Below are experts of layer 5 (counted from 0) of a mixture-of-experts language model. Rows are named router (the router's row for the expert), up (a neuron's input weights, with its number) and show model dimensions 128-255. Each number is 128 + 32 x the weight over its row's rms, rounded and kept within 0 to 255.
After each expert's rows: "mostly gets" lists some tokens that are sent to it at least half of the time. This comes from a sample of Wikipedia text that the model never trained on.

# expert 12
router [144 179 119 118 131 133 120 139 141 101 127 102 125  96 134 138  85  49 138 102 126 150 145  97 171  91 180  98 108 128 110  88 153 157 148  90 155 110 131 110 167  71 154 139  82 146 128  97 162 141 135  94 157 108  92 107  89  84  76  98 121 192  91 124  75 128 133 136 167 114 103  75 105 125 100 161  76  66 104 135 127 193  37 196  83  91 119 135 108 176 148 147 144 173 111 180 125 107 143 203 108 115 118 132 147  69  96 111 157  91 107  90 136 118 124  87 138 139 132 125 130 180  96 165 120  87 102  97]
up28 [ 82 153 114  56 140 168 185 152  93  95 120 148 125 148 131 105 143 102 119  80 129 123 150 156 155 129  97 124  77 116 182 114 138 124 115  91 132 126  94 181 168  99 110  61 124 116 182  91 188 103  86 150 145 165 140 117 129 148 153 173  73 107 105 112 143 116 119 115 130  64 100   0 131 131 162 104 102  82 126 121 145 118 140 107 129 137 155 139 153 140  97 140 188  87  97 130 124 159 117  93 128 184  79  80 144 128 163 111 150 154 123 255  58 117 147  60 122  85 166 155 141 125 134 137 171 170 147 126]
up29 [101 113 140 118 125 124 139 132 146 100 100 124  62 135 167 141 145 149 165 113 157 135 160 136 168 114 151 165 153  88  83 110 125 117 137 107 110 105  98 147 150 114 144 135 129 102 161 119 144 108 115 231 151 119 140 188 110 120 110 131  92 153 177 127 121  75 107 131 120 155  62 148 120 140 169 111 153 137 156  89 143 113 136 127 148 106 155 122  83 134 131 173 143  97 111 132 128 148 155 118  74  92  85 166 156 168 165 142 142 168 137  90 115 121 174  82 131  94  94 168 130 157 126 138 128 133 143 118]
up30 [144  93 184 144 151 152 128 123 110 113  95 113 147 160 121 112  92 203 158  66  69 178 118 157 129 150 136 201 126  74 132 115 166 144 129 139 138 176  83 105 139 148 136 141 147 120  93 247  96 158  95 138 128 123 174 153  93 154 139  79 135 177 154 148 124 140 167 123 128 119  73 142 154  58 129 105 135 183 217 140  90 115 129 165  98 181 124 110 157 148 116 188 110  78 139 101 166 211 125 151 147 106 126 148 145 130 169 148 165 150 164 114 157 128 155  89 157 119 169 135 146 110  98  78  98 117 116  63]
mostly gets: " wrote", " des", " Candidate", "Note", " According", " according"

# expert 7
router [122 132  68 101 112 135 123 198 147 121 134 138 163 122 154  65 108 115 219 129 150 157 126 144 181 157 123 110 161 180 111 151 106 139 179 156  92  98 142 176 142 126 137 125  72 107  79  73 165 189 127 145 188 160  79  71 114 198 105 115 105 171  70 160 149 149 100 127 102  91 106  81  82  90 152 170 115 130 106 137 155 169  76 184 165 113 165 141 136 125  85 175 130 103 147 119 143 200 135  95  75 117  77 165  77 104 189  82 100 165  85 147 126 155 125  70 115 176 106 102 167 118 165 135 154 154 136 134]
up16 [117 145 112 186 115 162 101 174  54 161 139 108 133  94 147  92 127 163 139 142 105 102 125 170 123 159 150 153 164 165 116 104 139 161 126 157  72 167 103 110  80 150 155 189 111  94 145  98 144 146  93 139 137 112 121 102 144 152 125  85 172 123 160 145 185  64 131  75 153  97  77 138 161 130  82 187 124  96  44 117 126 156  89 140  83 116 175 166 139  73 129 127 173 136 147  73 136 171 156 168 169 188  77 179 117  88 158 105 171 166  75 113 132 192 124 140 171 136 165 108 142 126 100  99 118 106 156 111]
up17 [173 130  93 108 149 162 158  98 107 159 107 113 123  72 103 129 168 134 126 126 129 140 107 153  98 141 166 144  70 132 172 185 105 108 146 128 138 102 116  79 126 154 142 161 183  57  73 147 118 121 164 107 105 119 118 113  83 118  96 152 100 126 136 145 123  97 100 140  67 150  61  92  95  88 114 104 103 151 174 155 160 142 130 100 130 164 181 153 159 114 111 131 125  93 135 129 123 144 114  76 177  97 132 154 197 186 160 127  91 148  83 111 177 100 112 124  99  96 147 161  96 106 132 131 120 108 129 114]
up18 [122 169 130 183 140 131 116  99  84 157 113  41 111 137  92 131 124 148  85  94  44 138 195 127 160 150  75 173 144 141 151  77 165 151 148  91 138 104 144  86 146  91 173 150 128 138 129  95 143  75 191  81 116  80 108 136 111 139 136 168 141 144 118  36 133 132 152 172 139 115 157 106 140 149 149  91 112 100 107 129 191 142 136 127 130 157 114 160 129 142 255 147 156 141  98  84  93 117 112 147 102 146 124 123 160 170  78 183 135 113 182  65 167 145 107 146 149 134  93 146 153 112 141 152 201 126 125 138]
mostly gets: " began", " made", " announced", " took", " could", " wrote"

# expert 5
router [ 92 153  93 118 133 209 149  52 130  63 145 103 115 145 125 133 130 160 126 118 151 101  77 141 144 196 121  95 132 117 145 111 134 127  76 128  71 111 118 176 129 169 110 170 107 157 128  88 150  95  93  88 133  74 118 160 161 125 157 167 104 149 131 131 120  86 180 120  78  98 121 147 130  97 183 145 144 109 131 123 145 124 125 168 145  80 102 140 193 144 136  75 144 121 150  90 118 138 135 136 160 174 121 171 150  57 134 124 134 153 177 112 127 130 149 146 106 129 128 223  96 179 123 108 114 104 187 128]
up0 [160 149 105 119 162 127 129 121 139 173 105 102  43 132  83 123 172 124 125 102 152 124  81 109 174 136 128 171 136 150 255 149 145 166  98 182  67 128 137 106 159 150 125 125 142  92  73 152 140 112 135 121 151 126  87 118  78 107 161  83  99 152 158 117 175 168 145 102 123 128 118  97  99  97 103 160  85 130 138  25 115  96 127 150 131 153 145 176 155 126 131 133 118 131 117 170 155 150 103 162 132 143 198  95 159  81  76 167 126 113 214 106 148 155 147 119 112 152 133 121 119  65 144 126 127 147 208 104]
up1 [158 188 165 102 120 137 125 101 154 126  98  98 118 155 135 164 162 106  80 133 118 152 140 104 128 168 205 135 133  92 140 116  99  94 150  92  77 154 134 173 100  58 137 193 136  76 141 104 109 163 123 127  79 169 135 130 164 168 138 139 164 133 157 114 148  82 159 149 135 202 126 134 123 140  96 125 172 147 121 148 142 128 105  82 110 117  97 169  35  59 149 131  83  95 130 111 117 149 158 134 114 166 160 151 120 133  95 107  98 156 133 173 126 152 149 146 174 128  67  96  54 131 158  87  96 137 130 121]
up2 [132 157 175 129 114 125 155 130 122 137  91 131 111  97 127 106 163 139 119 137 139 153 120 183  92  75 134 132 137 164 189  53 171 150 116 125  11 106 118 145   0 142 164 118 150 138 133 121 136 148 161 102 132 152 112  80 116 127 120  97 129  91 176 124 101  78 168 159 117  99 170 163 127 130 146  92 131 110 172 143 133 111 167  38 195  92  70 122 136 108 129 115  83  38 120 128 140 201 203 140 121 162 153 136 114 180 164 130 103 172  94 158 114  99 135 144 106 142 168 114 149 125 123 160 143  73 150 116]
mostly gets: " imp", " comp", " cl", " exc", " sc", " cr"

# expert 8
router [155  99 154  74 139 128 161 145 160  87 143 149 164 135 161 172 171 173 144 128 129  91 122 101 151 174 113 181 112 164 155 125 149 109 133 151 119 135  70 112 144 128 143  99 174  90 118 100  94 128 132 153 161  83 110 140 156 191 231 121 102  98 101 170 140 164  73 150 167 177 102 129 129 151 112 114 134 195 165 131  67 141 134  58  96 155 135 127 135 117  41 139 120 174 155 120 117  83 114 107 131 136 120 102 102 131 111  77 158  92  82  57  81 119 108 111  88 125 118  84  76 118 165  82 116 179 101 179]
up28 [135 185 105 137  40 139 188 136 101  82 107 207 111 138 110 115 183 119 117  85  97 138  68 132 116 119 148 152 137 153 180 128 130 117 126 101 118 134 152 150  97 172 189 112 171 178  88 163 137 122 133 162 101 205 106 110 131 108 164 155 121  87 147  72 119 126 149  64 111 143 138 134 131 160 176 125 136 126 142 126 101 108 130 100 109 102 100 189 151 135 110 131 115 129 141 103 140 142 168 121 137 138 178 114 122 136 132 165 140 151 160 179 120 173 182 118 129 192 166 148 189 128  99 186 140 148  99 135]
up29 [100 159 144 130 147 143 137 131 115 143 121 177  97 108 137 127 128  81 129 161 136 102 106 161 108 118 143  99 101 137 129 131 184 145 126 160 130 116 143  87 102 161 149 143 114 100  68  95 152 111 119 172 143 118 107 152  65 107 118 143 154 180 159 144 103  91 114 111 102  50 132 129 115  44 140 118 136 105  83 169 135 160 110 129 123 155  87 159 166 124 166 125 141  77  66 105 104  92 167 255 123 184  71 107 113 136 140  65 105 145 104 134 139 159 179 122 160 132  37 113 115  92 114 158 124 132 136 122]
up30 [177 184 113 120 148  86 159 153 154 156 108 124 120 119 125 106 102 128 136 145 122  96 126 132 123 116 127 139 144 158 174  87 235 168 145 135 110 141 147 118  42 141 183 175 137  76 141 139 103 221  99 173 117 110 145 137 165 116 149 178 115 112 131 115 116 139 113 143  74  91 104 122 132  50  87 136 149  92  71 129 133 106  90 141 135 165 139 118 120 128 125  89 125  81 120 149  98 120 128 140 164 129 137 161 131 117 105  77 183  93  97 107 123 117 131 165 108 117  88 106 146 132 122  80 144 145  83 125]
mostly gets: " their", " his", " its", " these", " German", " French"

# expert 6
router [157 154 119 134  72 128  94 173  50 173 160 111 138 101  93  84  73 113 149 121 165 122 151 114  96 115 100 154 168 137 143 119 140 145 134 131 171 112 138 107 124 111 132 159 163 143 136  68 120 110 133 199 145 121 149 168 154 135 175 171  65  89 148 162 121 143 163 140 125 158  93  94 112 102 168 156 191 166 172 136 103 124 108 165 183 134 107  85 182 131 126 142  92 127 106  81 125 156  95  98 126 189 118 159 100 116 132 149 130 156 142 176  90 127 103  87 149 118 148 107 159 163 167 102 143 135 115 102]
up0 [119 144 108 102 142 140 201 138 126 101 146 161 132 135 122 132 183 126 116 130 132 129 116 105 109 121 102 115 117 167 135 143 105 159 153 143  77 117 131 131 182 100 121  96 143 111 124 135  88  99  58 141 144  86 172 145 182 171 124 110  87 150 157 125 129 131  98 150 140 141 120 157  93  82  91  96 156  97 130 144 126 143 151 135 125 146 124 162 169 146 143 127  62 102 134 138 144 206  82 131 172 137 110 111 112 118 118 134 134 100 110  83  69 152 139 141 170 133  82 114 116 112 135 142 153  81 205 123]
up1 [129 126 122  95  90 122 193  42 129 184  94 167  95 107 152  74 121 109 166 132 115 109 176  85 191 131  99 147 134 123 129 122 132 164 132 141 111 112  87 163 190 107 172 182 121 151 123 116 121  87 115  89  96 172 137  72 153 176 102 110 101 184 151 107 118 155  89 162 148 114 163 151 112 135  90 112 113 116 137  80 170 129 138 156  84 135 130 120 117  98  95 158 121  81 135 128 110 168 138 114  74 163  86 157 173 144 181 149 160 144 103 122 171 160  73 116 115 114 162 107 143  64 100  97  94 137  61 113]
up2 [146 153  91  94 136 172 133 114 174 130  86 100 153 186 129 111 153 126  75  95 138 109 148 171  85 159 125 141 114 138 186 198 119  51  95 144 122 108 105 125 179 154 119 105 151 155 136 119  88 118  84  95  96 136 171 187 125 133 156 106 162  86 143 102  58 118 119 157  78  93 138 138 197 182 125 134 107  95 113  86 138  87 143 143 125 154 120 160  70  59  83 155 188 117 128 101 118 166 148  97 147 147 125 163 113 166 116 101  93 105 121  54 188 172 112  83 167 140 137 130 108 111 103 148 139 130 123 107]
mostly gets: " through", " until", " under", " during", " near", " when"

# expert 11
router [156 163 146 114  73 128 132 179 165 173 147  73  86 133 177 155 137  83  96 178 100  98 120 118 130  98 143 107 116  91 105  66 111 179 117 129 161  42 111  98 107 118 197 158 135 128 104 168 137 120  54 170 144  67 163 121 102 113 171 148 170 136 142 129 180 117 168 134 160 110 142 103 183 148  80 136 113  95 167 123 111 151 148 149 124 131 100 122 152 142 158  70 116  97 156 133 112 134 102 134 109 131 149 103  98 109  96 152 131 117 118 153  77 152 171 155 143  96 117 102 121 115 176 129 180  95  88 112]
up39 [173 119 127 122 114 166 125 139 111 118 141 141 143 124 136  92 123  91 106 150 117 143 132 154 147 177 171 126 128 153 168 128 103  68  65 147  91  95 145 115 114 174 133 166  95 141  92  93 123 127 161 158 153 123 119  93 176 129 141  92 225 159  91 109  40 118 124 124 134  67  84 116 142 121 152 107 108  74  65  61 103 124 110  95 118 170 139 120 125 215  63  81 167 161 110  85 173  95  49  99  99 175 117 118 100 108 124 142  82 102 134 152 132 113 120  76 100 131 102 136  88 114 122  65 140 153  99 123]
up40 [146  83 120 164 162 168 114  21 107 129 128 186  93 127 125 106 139 133 107 149 115 168 126 135 126 143 131  96 166 138 154 154 128 149  89 149 138  89 122  84 113 110 167 204 103 135 137 159  70 110 158 170 139 123 211 102 159 116 154 121 110 140 199 103  51 130 140  84 126 116 120 206 134 120 158  70 127  83  63 135 137 185 127 163  97 131 166 129 115 192  57 124 142 125 102  98 144 141  84  85 156 198 100  96 148 117 125 165 101  80 120 111 138 157 129 112 107 113 108 104 144 110 130 132 123 162 139 101]
up41 [141  91 113  78 164  83 141 139  85  85 124 114 127  52 106 128 126 127  89 175 151 204 116 180 134 170  87 136 123 133 176 168 104  81 189 160 125 142 133  99 145 125  95 145 177  94 108 151 200  72  84 146 153 159 131 142 155 173 124 135 145  67 122  82  62 177  99 125 158 129 161 162  82 138 164 133 147 110 147 139 169  97 158 160  92 197 117 131 140 111 130 120  97 123 118 131 146 131 126 108 136 177 128 153 118 190 165 159  76 138 149 107 134 164 117 111 119 110 155 116 148  75 123  80 156 108 124 154]
mostly gets: "–", "/", " '", " \"", "—", "−"

# expert 14
router [134 150 107  88 155 152 120 134  84  71 104 143 177  96 137 111  96 148 170 147  95  71 178 122 101 115 116  88 144 153 129  69 179 123  92  79 128 108 178 138 118 106  88 148 151  94 115 145 117 130 109 134 137 119 127 154  58  79 155 133  90 173  99 139 165  89 126 144 123  46 144 140 118 104 127 145  65 120 194 139 143 103 139 175 138 172 146 152 120  85 195 127 167 168 139 123 131 126 109 153 125 110 119 138 174 165 117 162 128  96 196 124 175 102 112 188 159 163 111 126 104 164  62 119 161 147 149 147]
up0 [ 97  79 150 107 104 117 153 149 146  72  89 167 121 131 126 140 118  82 113  98 109  40  98 150 111 114 115 122  84 137 113 149 100 127 130 102 132 118  98 139  85 110 104 140 138 133 184 196 131 132 104 200 120 109 174 108 119 116  94 143  95  69 140 142 126  66  99 130 130 144  94 171  84 108  67 100 122 113 131 117 180 108 133  87  85 141 122 182 137  60 122 143 128  93 155 146 126 112 122 135 141 137 131  88 156  90 140 114 145  72 175  98 140  55 136 125 164 146 104 140 155 106 138 150 114 138 113 130]
up1 [110  64 173 129  52  52 141 166  79 127 147 131 147 148 144  95 152 168 139  64 148  93 122 145 116 116 101 109 109 127  72 144 144 159 115 154 141 118 141 159 154 104 112 109 151 148 121 108 137  61 113 175 232 144 172 148 142 126 150 129 146 113 127 121 164 166 132 135  98 164 147 109 172 115 176 147 144 127 171 135 120 101 117 163 181 138 195 144 202  93 139 140 135 168  90 111 111 103 102 127 133  91 118 130 134 108 101  93  92  58 132 111  95 136 117 148 116 108  94 162 110 108 145 148  85 112 208 100]
up2 [172 125 122 148 100 120 105 155 145 139  75 148 133 103 102 115 101 130 141 137 114 131  98 149 107 136  91 133 122 147 162 122 118 135 159 118 112 103 155  63 112 134 143  94 155 120 145  76  95 130  95 122 179 116 163 138 117 104 141 166 151 126 130  86 103 105 165  90  43 133 142 158 142 164 138 169 141 119 138 109  84 106  96 187  70  78 134 138 186 125 118 141 124 168 169  34 120 156 113  98 148 138  71 107  76 143 106  92 142 151 176 115 109  99 188 144 112 117  93 117 152  54 123 116 136 109 169  96]
mostly gets: " pat", " Ed", " Ad", " Ag", " Cro", " human"

# expert 1
router [110  58 181 180 168 141 205 108 118 134  89 107 113  90  89 121 121 137 167 119 103 201 143 179 130 103  85 119 104 129  95 175 129 114 144 135  92 153 104  93 109 170 141 106 105 101 137 184  88 113  62 109  90 118 162 137  59 156  93 103 192 137 142  98 121 105 162  84  94 142 163 171 145 137 134  80 122 139 141 171 148 110 193  91 129 163 130 121 137 166 208 129  81 173 158 105 132 150 186 167 151 174 135 112 145 124 105 109 165 106 154 143 200 100 146 173  94 192 131 146 117 111  58 171 133 138 123 162]
up108 [182 135 212 108 152 109  99 166  93  57 149 102 136 114 174 126  98 127 161 167  91 106 151 108  88  98  81  83 133 119 166 157 124 140 139 118 148 141  87 128 141 111 142 132  60 151 100 112  46 117  97 184 148 121 133 140 144 106 127  48 134 158 141 127 104 109 132 100 112 164 142 126 155 186  92 153 126  98  93 118 119 145 124 129  82 115  94 101  82 132  78 120 185 101  70 111 150  94  78 114 110 126 148  44  75 106 109  66 141 153  74 140 152 111 202 131 140  92 104 109 116 132  96 135  60 112  82 130]
up109 [ 79 131 102 169 144  92 141 112  57  81  99 153 124 172 152 106 122 182 115 114 114  51 104 148 144 140 129 155 176 159 115  93 180 167 143 149 137 143 136 173  71 152 107 119 106 138 168 131 102 113 162  86 112  96  88 173 141 124 118  65 155 108  94 107 129 126 146 152 107 103 147 139 157 146 115 111 151 120 127 109 126  80 112 108 120 144 110 242 132 102 134 119 141 128  92 166 114 114  95 163 141 155 166 104 119 153 111 103 151 102 115  95  87 128 159 163 151  92 169  98 114 112  98  77  89 108 111 113]
up110 [201 132 193 119 139 128 185 143 131 158 135 179 115 155 115 124 120 114  95 154  87 158 130 109 132  82  35 127 131 161 140  93 129 165 137 192  93 134 131 138 154 161 104  81 181  97  89 138 175 182 138 128 124 162 114 138 169 137 138 115  77 129 194 100 128 126 133 155 189 121  98 112 134  96 111  72 168 137  96  86 125 140 135 122 126 116 152 101 183 139 134 169 123  76  75 145  55 111 126 130 113 138  96  95  98  88 116 167 183  71  43  66 127 162 192  72  87 111 111 127 111 113  67 128 146 131  79 109]
mostly gets: " Jr", " politician", " actor", " director", " journalist", " historian"

# expert 9
router [153 143 115 196 106 171 110 145 156 111 161 119 116 172  94 142  98 132  99 148  92 108 159 112 137 119  74 181 142 184  84 128 122 186 119  81 137 158  90 155 118 113  97 125 135 159 186 197 152 106 169 106 107 121  59 174 123 158 119 119 175 162 176 130  92 105  73 107 127 115 165 147 101 145  96  67 101  77 111 140  73 142 178 139 112 152 134 200  86  93 125  70  88 112  76 156 125  66 143 115 167 135 103  65 151  99 126 121  96 119 133 108 116 140 188 104 127  60 120  91 159  94 121 140 105  30 136  82]
up12 [ 80 155 136 118  80 138 145 115  75 174 131  82 150  99 129 123 201 119 105 169 145 116 107 141 177 147  92 135 135 160 109  68 109 107 113 160  85  54 121 117 149 116 134 152 138  90 143  95 162 130 131 121  83 102 165 160 136 201 144 152  77  78 151 125 146  86 109 100 119 153 147 124 120 129 147 105 172  96 111  72 144 111  84  52 113 136 142 118 116  74 100 128 167  42  98 101 113 122  56  96  54 163 155 110 132 182 139 101 141 169 149 139  91 103 163 133  99 102  86 123 135 119 108 106 154 101 140 144]
up13 [ 96 141 186 164 128  80 121 160  73  43 111 107 108 121 169 172 159  78  98 157 146 138 101 200 130 117 109  82  91 128 138 104 117 133 146  97 151  97  89 116 107 142 134  85 155 129 129 152 156 139 174 155 102 179 147  67 142  87 111 119  94 132 161  98 157  96 109 148  64 129 142 130 139 109 134 115 144 116 139  84 130 148 127 111 170  41  90 147 140 165 157 119 124 137 146 100 153 112 107 147 152 151 131 157 230 134  82 143 139 149 132 166  83 138  83 208 168 125  85 154 146 109 133 144  88 115 104  88]
up14 [182  97  98 150 162  85  96 160 128 140 134 114 149  91 135 137 161  56 103 171 156 166  57 115  71 126 126 119  94  72  80 159 106 114 140 161 118 138  94 134 172 145 114  64 121 138 135 119 118 113 102 204 126 149 143 158 125 114  98 119 112 157 127  98  81 118 146  98 108 121 174 106  99  92 107 135 170 143 148 103  86 155 155 117 162 104  95 143 167  93 152 176 149 110 130 133  63 139 172 136 173 118  92 108 180 145 223 109 145 218 164 177  82 160 108 104 118 106 122 146 147 156 101 154 112 149 115 129]
mostly gets: " (", "See", "\n\n", " World", " =", " census"

# expert 10
router [162 117 148 134 178 107 172 123 103 156 148 128  98  55 175 128 205 145 130 129 142 132  58  82 132  91 146  64 132 116 129 106  99  96 104 118 133 168  84  65 155 182 164 156 106 154 130  95  98 140 183  84 180 125 213 134 134 135  97 167  85 120 135  87  77 146 128 114 136 217  74 157 128 144  87 129 163 143 130  96 116 121 115 132  95  88 118  97 121 101 147 119 137 145 129 141 165  74 179 146 144  87 157  84 136 141 131 115  90 139  96 120 130 124 128 161 122 122 106 151 159 121 139 101  80 187 129  89]
up12 [ 87 120 121 137  76 137 140 161 168  51 134 165 157  97  71 124 142 194 132 138  66  60 168 156 177 145  99 126 170  97 148  46 122 137 163 140  19 141 130 149 129 111 129 122 183 101 148 131 155  76 154 153 142 118 141 145 145 144 118 130 170 125 117  98  95 172 128 146 138 142 132 139 122  77 119 127 132  79 131 113 195 155  98 143 157 130 124 124 115 182 126 116 154 127 148 127 101 138  89 126 122 151 117 109 145 155 129 127 157 106 138 115  91 108  72  57 153 101  43 133 104 162 112 171  56 157 119 109]
up13 [ 72 131 132  93 122 150 177 156 155 135 137 200 150  98 128  85 125 160 211 171 158 150 158 121 168 140 135 117 160 205 103 121 118 110 124 125  94 153 138 105 118 136 139  65 161  79 110 114 154 145 114 113 131 119 150 188 113  95 133 168 150 115 146 116 110 115 159 100 137 138 105 138  98  85 161 172 134 185 123  88 124 131 134 151 133 136 169 164 130 144 107 115 120 103 134 104 131 147 116 109 109  59 130 153 156  91 197 150 151  61  70 177 117 175 129 116 219 156 155 163 136 145 100 149  89 110 142  99]
up14 [144 120 123 182 128 103  87 122 150 116  49  91  89 160 133 157 166 108 122 118 161 113 148 178 143  96 128 106 116 118 117 158 181 156 133 138 149  88 140 128 144 145  58  86 164 138  91 109 116 221 135 195  97 130  63 151 170 100 121 139 115 152 128 143  90  63 101 129  69 116 114  49 149 143  93 118 130 175 151 112 168 107 152 100 115  71 170 163 125 124 171 119 147 122 150 110  66 128 173 127 127  99 136 122 124  97 167 143 141  48  92 175  78 193 144 128 128 165 105 134  98 116 118 160  81 127 149 113]
mostly gets: " Preceded", " Website", " Succeeded", " Genus", " Died", " Genre"

# expert 13
router [ 59 145  69 109  79 121 175 182 119 109  95 127 120 156 127  96 114 134 162 109  90 164 175 155 193 111 167 127 158 131 166 133 164 165 120 212 115 153 171 127 152  74 136 128 171 108 169 133 125 114 128 110  44 116 107 124 166 102  97 100 151 109 126 166 127 156  83 164 116 146 125  98 112 158 118  75 116  73  99 157 173 129 182 110 122 165 159 202  95 133 164  95 156 117  81 153 116 133  89 110 133 171 119 136  80 165 113 110 126  81  47 110 114 120  76  90 139 144 124 117 159 115  57 131  84  70 131 107]
up12 [117  50 155 131 167 182 172  78  81 123  90 142  72 149 104 115 165 116 118 123 165 148 156 133 129 177 114 205 100 117 111 112 153 139 121 134 152 157  37 139 136 175 121 112 137 129 124  52 169 128 184  95  97  64 109 124 101 151 100 137 160 221 122 149  66 143  74 176 142 146  92 170  96 143  87 109  84 146 129 119 108 121 136 150 117 139 139 185 126 142 126 135  94 133 107  98 119 200 136 120 147 167 113 103 142 150 126 196 103 108 159  69  33  95 116 193 176 137 141 149  54 142 127 139 115 142 158 116]
up13 [170 138 130 120 122 103 112 111 126 129 139 150  74 130 134 103 141 146 145 164 101 152 146 128 166 131 128 176  13 150 138 125 120 117  63 127 150 154 154  75 154 164 208 133 144  70  87  93 162 111 165 148 104 185 170  85 129 100 155 143 104 148 109 135 138 144 105 112 175  84  67 116 132  96 112 113 127 141 119 172  97 106 132 173 127 109 127 179 153 155 151  66 113 130 148 132 131 172 148 175 161 155  68 129 150 100 121 140 154 113 104 105 128 138 126 165 118 139 131 104 125 101 106 165 165 106 122 112]
up14 [142 129 115 176 134  75 154 168 162 124 106 134 182 143 128  71 120  90 114 135 143 129  96 130 119 193 117 167 114 192 130 135 105 134 146 106  54 144 167 107 111 111 114 149 153 124 127 145 134  92 163 134 148 132 125 148 149 186 127 160 167 100 124  64  88  42 156 135 140 107 159 152 166 118 117 142 123 125 105 124 146 150 129 115 112 159  86  88 105  79  67 102 119 146  99 145 112 132  66 188 132 128 166  71 113  95 164  72 164 235 149 149 105 151 138 127 172  69 156 206 108 150  65 147 181 104 135 107]
mostly gets: " 2019", " 2015", " 2014", " 2012", " 2013", " 2008"

# expert 0
router [142 103 204 115 113  83  92  68 131 128 130 111 140 112 157 105 144 164  79 135 163 101 116 114 127 108 125 171 105  57  91 190 130  82 147  69 208 161  87 157 122 136  53 108 135 142 134 134 105 117 134 141 117 131 189  88 140 142 149 134 103 113 190 114 163 126  78 112 122 187  69 126 163 114  76 130 162 147  69  69 158 145 129  96 157  82 179 105  62 148  79 182  91 127 111 112 169 105  65  74 131  95 165 110 202  60  66 143 124 176 123 128 116 119 134 180 110  87 141 119 174 114 103  92  71 131 113 120]
up16 [127 124 109 152 106 123 110 176  85 119 102 144 143 122 122  84 180 121 151 147 134 186 114 189 183 139  79 123  98 163 133 103 118 116 140 125 116 103 136 109 156 133 119  79 138 123 139 136 105 116 176 112 110  75 138 151  98 109 161 158 153 114 107 133 116 124  98 110 107 113 117 167 118 147 113 139 135 203 156  88  92 105 145 129 146 194  77 111 115 141 163 165 142 110 140  41 142  71 124 134  97 144 112 139 110 116 182 147 121 106  98 150 170 200 133 152 200 166 192 126 134  87 156 131  99 117 129 116]
up17 [120 166  36 140 133 113 164 139 130 153 139 142  93 124  88  65 117 119 137 172 112 164  71 141 123 179 113  85 125 164 139 144 117 118  82 125 134 164 172 108 147 118 145 156 127 128 108  70 152 104 147  73 117 126 131 142 134 187 121 110 110 124 149  92  94 144 185 116  71 122  93 130 103 156 166 104 115 147 145 127 153 119 109 117 119 174  87 112 145 118 148 138 135 134 132 145 112  93 123 118 132 188 129 115  77 115 171 107  85 128 181 146  19  99  68 138 103  79 138 194 120  77  56 116 122  60 101 103]
up18 [161 114 102 160  73 154 166 115 195  96  92 162 174 108  71  79 164 132 153 126  69 129 108 154 129 128 144 108 130 144  94  81 155 165 195 150 121 108 140 148 105 132 105 157  84 125 129 154  88 133 106 102  73 112  92 122 125 102 171  67 108 136 137 115 139 132  87 142 112  70 150  59  97 123 181 146  95 173 117  76 103 148 123 165  78 108  55 117 111 156 148 152 180 178 171 144 155 130 141 165  81 152  94 197 144 125 108 127 132  91  98 152 126  99 146 112 133 159 120 146 137 112 145 151  99 141 131 140]
mostly gets: " Genus", " Democratic", " Republican", " Animalia", " Majority", " Liberal"

# expert 4
router [120  86 105 102 146 104  73 101 142 174 151 150 133 146  68 118 176 127  62 175 153 119 177 139 104 186 152 179  88 133 188 120  78 109 125 160 140 139 100 130 120 156 124  71 128 185 127 136 119  79  99 133 124 147 154 117 196 147 135 163 173 134  89  93 136 126 117 114  61 168 142 144  96  77  84 102  66 125 139 120 121 104 156 151 114  39 123 124 128 175  59 150 141 118  86 163 136 125 142  92 163 118 154 151 107 202 174 148 129 124 167 143 129 127  95 132  96 161 138 101  90 145 115  95 140 122 145  99]
up12 [133 189  91  92  90 127 124 100 107  94 148 135  55 124  91  72 148 129 102 121 118 155 136 141 195 154 178 117 152 109 161 122  87 161 150  95 157  92 191 130 100 162 156 127 144 162 144  94 197  91 153 159 107 110 156 104 124 160 105 145 136 119 138  75 123 130 153  70  76 133 102 121 112 175 211 138 102 143 161 148 127 107 115 113 144 167 113  87 104 139 132 112 114 123 127 117 117  98  88 116 122 128  98 142 161 114  98 100 107 136  96 176 120 135 116 145 152  75 142 153 140 107 101 160 133  86 143  93]
up13 [ 54 133 121 115 138  33 111 105 115 156 117  94 171 122 107 128 153 163 167  84 150 126 138 195 175 100 133 168 148 141 138 158  32 135 130 126 122 197 148 120 188 145 118 139 119 120 117 135 150 158 117 195 140 186 124 131 115 204 130 107 162 175 139 245 108 122 115  89 165 116 107 146 174 117  90 111 143 115  91 186 110  93 113 128 160 125 184 181 176  87 102 154  82 135 162 142  72 159 135 160 153 163 100 103 141 159 162 122  94 166 128 103 127  98 121 115 109 145  90 101 131 122  84 123 102 119 125 135]
up14 [127 148 110 172 156 115  99 117 135 117  88 166 152 110 169 146  96  64 136  94 196 115 116 161 153 143 133 116 170 127 139  66 161 186 113  89 113 165 134  84 175  59 146  98 162 116 138 123 145 142 128 149  84 110 111 150 123 131  94 173 114 161 105 119 150  94 124  54 126 115 103  96 138  87 136 137 104 125 150 162 106 102 124  86 181  63  78 139 143 150 149 136 110 101  92 144 113 173 150 141 157  87 149 165  96 153 137 117 168 129 133  90 148 174 110 149 123 131 165 160 104 173 120  92 119  57 165 117]
mostly gets: " votes", " Apps", " scored", " goal", " MPC", " winning"